From a checkpoint of a small mixture-of-experts model trained on Wikipedia.
Size: 13 layers, width 768, vocabulary 8192, 200M parameters.
Experts: 64 experts in each of 12 layers, 128 quick GELU neurons an expert, 8 picks a token, a sigmoid router.
Training: a variant of SOAP for the experts, 409M tokens.
Below are experts of layer 9 (counted from 0) of a mixture-of-experts language model. Rows are named router (the router's row for the expert), up (a neuron's input weights, with its number) and show model dimensions 720-767. Each number is 128 + 32 x the weight over its row's rms, rounded and kept within 0 to 255. Numbers have three digits each.
After each expert's rows: "gets" lists some tokens that make up at least twice as much of what it gets as of all text; "mostly gets" lists some tokens that are sent to it at least half of the time. This comes from a sample of Wikipedia text that the model never trained on. Tokens count by the router's weight.

# expert 49
router:116172131083089152141174123140118182106178185058108146152159147059152130173100118089160139126116097034140076171077189155190121137113153137074128
up0:148082114093137069156086126130108162103068101123093041186069134113131115172042112153102137115122161196129078142160135176185106147126189114078158
up1:089064099149141122142109155104117070164059145173087148140145169128124098180103106176082092048108067138138074089138132153174124114122161110121123
up2:120086158136132197139131153146103088157175121075170100103142110044107136160144094166145114090084149122114119164080115076117158186141107165109066
up3:099141128107181172147090115076126100122086147151164133098126130091166076132113134119092046164104090117091177137208176120193183128147152139116120
up4:155119127103116130151174110171194135141052142117203135184088140082125135123095199162120158141101210119080108149087103128128107091094138101124130
up5:101117138101135145206162162124128093086086120053161105115127138135123164162114130151142158133099092084118097153129095114100139201128124157123116
up6:153093121104141124097151060151159105110163109151128124083123091150146135134125162130139198178131109098156109135187078163177114154128090089113082
up7:149130121173121120111144133189132107144122089139169157164097118149154109142158176121085101160139114154181063100057150153121096151114147129163134
up8:147136161144098145142123127161144128178135096114137175188113092150134110130087124082147117082089087132113147147107113107096135156094080100141131
up9:102095101067117169076152137081102181129137164165133122109137165099066128130140083088157160078178124155110152182126122139086161181166146106172129
up10:100164143161130071132133049085120145118116163089157203112113116124132126130165082135125119192160122099144209170207202113151084138107109145140153
up11:114123083114117104113122145093114116125079119083135130112107118120109090113163107115135086108138120101055129094149139160122129210162143130168110
up12:112131087113106152153104141091109095103119111129069179131103115085069120112093197119112174130100156133168101121126149100118119113130161075161126
gets: " |", "|", ";", ":", " 1", " 0"
mostly gets: " Votes", " %", " Candidate", " Nominated", " JPL", " ·"

# expert 2
router:124095118069144123161157103166016177093137089075140185139154206088157125112192092164152181126069145100149115151077157118105159139126092130136062
up0:127103071150107167141104113145111171073138119152144156142094158092132157089109128174077170119121148119102130142076135136164122099132087141106081
up1:128140101143148077161101128111184082095136126110149126099190160129135150152121167174148137168112106115144144118141118140094121140157140088127150
up2:098162107127107105128096134098106139096157143102090142158127120165116215066120172102080081105158055133115151173144135158179125195083092185065122
up3:116108111086204147129179088165132184145135131109152119177091147157167165130148145136117126150078090139186171130091160115145171093080106129105140
up4:121147168123099208095118115116141114139126103106155137172109172129079138138189065148156118135101125110127159154074101103126123151094188074123136
up5:139183113141135193166136110179095111124121132109227116114127114199152151122135117134113082123156098113187101065144122159116131068116163113145140
up6:151116072100148191111192092144160153197156069102103101079109151115155121162113130114125165125079099118118181099140120130114133173114128187175156
up7:071159097133066140107113182089155092124102104106161138070189100147132117123116096104139132142150139083142110150140155149102127081137141089121177
up8:141123110105134070183150095126171120140134102046174179117102110095112136130131112160146140191152081081127128130140096150119094114090107124104057
up9:118170189065164103137174141159148127128114166106111094136143193135104175140105130122149158113110111155103143103135163140126109156136113080152203
up10:162149067148076144104131091152102094100144139117121096134136100188119093153149142130113139110137153148115113112120162137133066097109121140156108
up11:160059067168125137172143116099152087136137145141098182147087081101133141143158154158150127144139100062223060176123132160118114162105119112175206
up12:122081096135126139075123094165163142044116107114092135120137185130165128112214103148155157191171140169141151116133095116109132212145157139066096
gets: "-", ":", ",", " |", " the", " \""
mostly gets: " including", " ;", " include", " †", " *", " :"

# expert 31
router:138136133128111127140162121183114139135129175084134137116129177104136154131132164116127155153116092097089163116140112151120147122156114222076108
up0:119136112116152114125147150099109152145050143124151116095139134142181115113101115114095121152128145094109195162159109134151165126107150147140109
up1:216184152131104113134167137106080092113101109126072118142105164122178191100107114085125115074142104152129185148116111129147140125128132123133141
up2:142142104092116154143188110143122190082099132174157121160176130161123181119148150143129159110152089136171135117148160117138144127171075095130135
up3:137140094124187070170126064132154133124139152113116179150186105069154108152129201125136145117223058135141180164187072130154098130096140155138152
up4:122120065130116166139117181104111125097156166115096181172165137113146100146150198110091041097125139143189171155124125111145124142111093172093135
up5:136159123144164149170138093146089132154135113136130139127125164131169167087099154110191158102155118118140153185218125171146132137181168229178152
up6:123148179121109132191152106129177141131148095127126167166122132139092150156072143152076099109123093115102195127070093044130123117111150158096132
up7:103119144103147145096143122161157158136076119130184125136105132156169154135148141135177138120102174142123145124192096135106159091127156149130107
up8:124174169125126102125146156142181113121137156151100092140126137098054072140119086086147053113085131154118111119116122129125135161123165110144155
up9:173144103150131140155190092125121080178116091157156118185166176082118043118104130085107125089117117150105111095088099172119160120148111091116153
up10:134118104167119132138113116152118027127149082093149173103154116128113119136139165133168165153102121136083135125107142098104133163131104141180150
up11:102147133137101117127163171102160172094092103126168151179203075091127127137149142103128153159134123125096134112141113158164132135178089096108215
up12:137135151162185109130078112118159183153096127128128160121107158142111092104149067063130084137197140123204152149144121133152190188100095082094124
gets: "\n", "\"", "|", "\n ", "\n\n", " film"
mostly gets: " film", " album", " Nominated", " Award", " song", " book"

# expert 33
router:131118140169133101120163130111097112109087107070105144143182110144191135145154156137234115130096131147120139136142141087150119123130135099084164
up0:146090188126068099120157072134142163109022080146124087142156157191087108155122127151124100067145145182148081130102175118131083112120151070133064
up1:118074091139167102160100112094132130161152129105160131195129138130164137118079087153129128112098108165145182120151091115131129151143135068141131
up2:149132104175176151167175103155174155122133156070159137152125088156193167130117138078152146155101089122158139119188090121142088124145133181132099
up3:080161168173177135154167161148111111098115098149135171068161116073109147083114138114120103075117153110230122153177127119168110183109148166137138
up4:124152125107139106110156224107148126131114107137147153137108130137150092110096097123150109169054141107110089192169118109145131105139169092166096
up5:057128118161161119107128176097149138175091156093152095151144129140138126111169137133162145109116099132108139066153174134172109159115194053160163
up6:081164085156176094178136117136110141177178098133140128129133119118067183131114157143181157129116104086129152160077153100105110131133118110151119
up7:112111141174088124102168128113146137121067114118099139091220094153208134141126114169103146084118113110080136136115132125132093141112165046148087
up8:122094122111139134135090165153111148093119064056147076110137141173082134128092157148144106106129133141151118114098146160184168134092107108177121
up9:124125137120112154167134131116123177137103154142176133117143101134098114106199099125144137225088132142128145173173149189100062129124136128087111
up10:145129137109150082184225096173165085152123069075140092147072121115076142189132088157136119133184135075157120053148115142123106127141161115112165
up11:166083156135114114085100121139130151101095127128120132110142113123129130153164189125131091048105148095122158146143087151100143130176180152129078
up12:143084077094165142120155131102110183149131149117121152141081124164079145148125183112131189125133130113037113127107149129202082126157138078091151
gets: "|", "-", " |", ":", " \"", " The"
mostly gets: " Coordinates", " †", " Died", "\n   ", " Historic", " County"

# expert 4
router:098099107201145154086162100143094087133154124109154089172145147126131168167155074159143157159151077116139112192148112075114109090103140152125071
up0:099124174109112122128162123159107095093124127122165091177185121099147137100109129105165133165162142132117176148163150172106121120083059075142109
up1:143095134229115201112113072091131178081116088144138141213190123155101116108145120155158099102061133109187102075116127104144119100158127124128155
up2:172056092136153146145195169091059205114130152126111108140062106131170118117105104159123154125112135118146099104103137139189181149081182090124098
up3:101134160114104149139127105092088174119110125163125144132159094169120152177136100154163095112115129154102135134110067168147179204116125152104131
up4:185156076140073149137131129120106148146172079173095153171129120119165119128132110150160165102108104110129104169146165067123098172110168124116072
up5:107093157123142112117160103204173166074123072134168118109130095080073104118105158119163179068119082158171057070124179127109141125150118147113097
up6:096091151175163165066130136118109113180119156103113182128108161131146118080120151134168120168104112111157121182111142127135097065086090184156195
up7:159129148143133104155146101169099075110123140094182143112140071198126151102148153105073158144106110073216167123109146109124120114082104213157093
up8:162137103122134090125131108083091157129084129122086168209123194128098166081120095173108131173112200095135188201177176134091066118167108076106173
up9:199033112135140189193131096147148128126157193133130134121146122152133129164108147183167135094135139127175093137135122125115126128088110103131172
up10:189078145177146131111151146101178099112122124175137114188131153154144175131085125131141123169147144124136031196119110157080162130102162111174113
up11:103150135178127138107141184155141160164151146133130100165118069167156188185119123140075097076127141155111068149105154101181067122085150161114158
up12:091117150124057079107136136095121115118152092144156067143130094124074078148162116129100142122168134166137106125116129146137120128103164065118121
gets: " |", "|", ";", " (", " 1", "  "
mostly gets: " MPC", " −", " €", " $", " approximately", " —"

# expert 12
router:087148121140083175185161153113104132124164104121115128125123162151130110134078110113113123145088135173087122198111123084113116138071122072171112
up0:135223158102091154063146111128150188065111144156125099152085166119156118160150219142083113184118058221155173077085107100123125131086091129070161
up1:142168125117142127149111116119115164066162142171166158187154098157162150087090195117105135095094096117111096217190144148130117102169117133122139
up2:089123122102106065078134144122107083188089155121084121134100141130105094167116147151134181125138181066206168172161178156122126126124109116123098
up3:138115129164140098154138146090089122100156051137181109157088130176067104145141128130153113127155151117109129112110103112185147121185109125091158
up4:119105141149083113164109133118114131132103107083128093089125198083115138097123155144127100113076103123051194134094102081167095158136140175199144
up5:103105010127132137153138127122162120173120092118149166126189130144155128086129177132168140133084081133071108143110122106060095165132142098154106
up6:216187143120163087200099106123154123175091160111124065170111089167176148218110136101181138130068154147093136118183216111155163068166128091096064
up7:118155164098116174163095105116188062101190170154091127127095105154167104095158191098165106087180077114109065101130082147158141158063089140136216
up8:111132175120145099110155098149147106120157134132120148131126150147085151159099117075142153072123117115122177113173114131175149152127111145172103
up9:114128152115131134162150130139116099136183158153095163161116116163109159117135133125112116149077136098090168123114133174136111126145160155180116
up10:066093121165133136114107158167171158135083132102155173132183167215097154134145108170081123134186111152106126199112108086141156129109130144168079
up11:087076120082124092149149163155152132135104156087118122112166161172151113197170171129140148145113129148057189204113100099088145105113133061130098
up12:063166095130112122091065151146074150053112132151158071144114130132182152121147172115151128151117090088121198124119149159120128148161134125157153
gets: ".", " |", ":", " .", "′", "00"
mostly gets: " .", "′", " JPL", ".", " FW", " Website"

# expert 57
router:136134162124074136134112129090185123105177152100126158150135223066140125155079162148103131190126096149189123141153134088163113083108169118124147
up0:095120112090171143119136155106094132097212067091134151095132149141126151125150126147125193122138158189174092121137150110158101091154128080113153
up1:148132134176080084132158156101135199086086137135060126137066153133110194154168107161111094154116134089133139157062135125134135108131111134135140
up2:144171147112098146132115189136135132154094171108120043193164127084187178198066117126056123152134117097150111065114143122071114152143140127154110
up3:090165123182162175140143166151136138086140100157126114092121127071085061126080148167135129133145153083199129142147124144162180072100103140138059
up4:085067115091103085150153149129161138096183156163143174110097080094129136117121133120090125064146149161095113071124061112108128168104126148166109
up5:096058180122098141124153148139145192027154097139129145162062103128092129121166122146140159127058119082166204133100151101166145050124130118053179
up6:170139112160144130118162060149172121129135090096095174171150156138135164147128119101104141135036158130140183142157148143129135138130120080132187
up7:113165135120160130117176160152114147136170145064131132091082130069120173081172163098140130114075125119173103121117114148144172111177122170169122
up8:069146095137138108123108098172102113153085138130181065097119142149140067181076103050100131166165127160129143123062117063126127118142112087067084
up9:171103131081101156088098172148131136118127111169127098103112070150115126187163160155095086082081179075080137116143116127158123097122077161160096
up10:141165147110156129142164123109114166050104123049111134131149126092172072115105143106113110091104101116129165152097093133133152081227105101130155
up11:154146098132152127107150114116126105097158136102142163126170140130161224205103103172093187129102098083156143118114197136104178160156102091091088
up12:092105116153148105118063138080156130063111116095119159162101086077183140166135090123079088117124125065085080135220119136158155069180138197185149
gets: ".", ",", "\n\n", "\n", " that", " \""
mostly gets: " which", " when", " where", " while", " but", " that"

# expert 27
router:139160141130152099113189093115146145115124179130043181102131121130129155179120154117124163111162112060085112139134153131123105156093129136055134
up0:128160184102180143149148110129125091123135180117142088099129165123107144161102093090151123146124120146096161164107113147133092096064123091135135
up1:143121109138105118124103042096186113103099184120177111133147073170089077161133121145148163132139159133159117118075136132157072110146156089095126
up2:165142143189126117127138094121159164113096153118159137138129146111116107119130102130098153149040117177129093163088053136168124135029103163167112
up3:081143116145134109124157161138142191145074159146113101132152069123135137155066132106088170177147110128143099107113183145134133146068148176159136
up4:135074133119127157108108122137142117138097069121146125105125165131128098173108133143146115141119123138146163221116125058140081145106132140120181
up5:198099116117161111093171128102157113074187172116144134133121143137106172091150143136165156186089117091080151115079138123142142160106117118157105
up6:109111134162128085158119148156143148129097131101141126118111119086096140149165127156076110123140121195129169118116123220140104170142166142177164
up7:150145166175190176081109140062082065087136108091117167164015117084130109104100120149127117113078056137198127106097124148143124075161177037137145
up8:084135126133114125120113076109169105148128140155076163214121133161112107119124072143035139085154147089141101163121139160156114131100129147081117
up9:101113124168121121143142125094175083094171192117128166142189133050137104135161084128066132127111090087134124119112082128130125131134135090120085
up10:101170136187125101168093145046063117109153083183171145081102124085076146155099112114117155118178127055161095101185130179187153115111166096130069
up11:127208129099108105128118087085081160091091085186146126144125137048110079064082137117108123142062122146141102105096112089218117126104158154104143
up12:141118102113057108147203093063138098168113156150092106142098190133086133094147105179103167142119123143067085076164153111146139165146157176090131
gets: " |", "–", " 0", ";", "5", "0"
mostly gets: " Apps", " yards", " scored", " basketball", " %", " Player"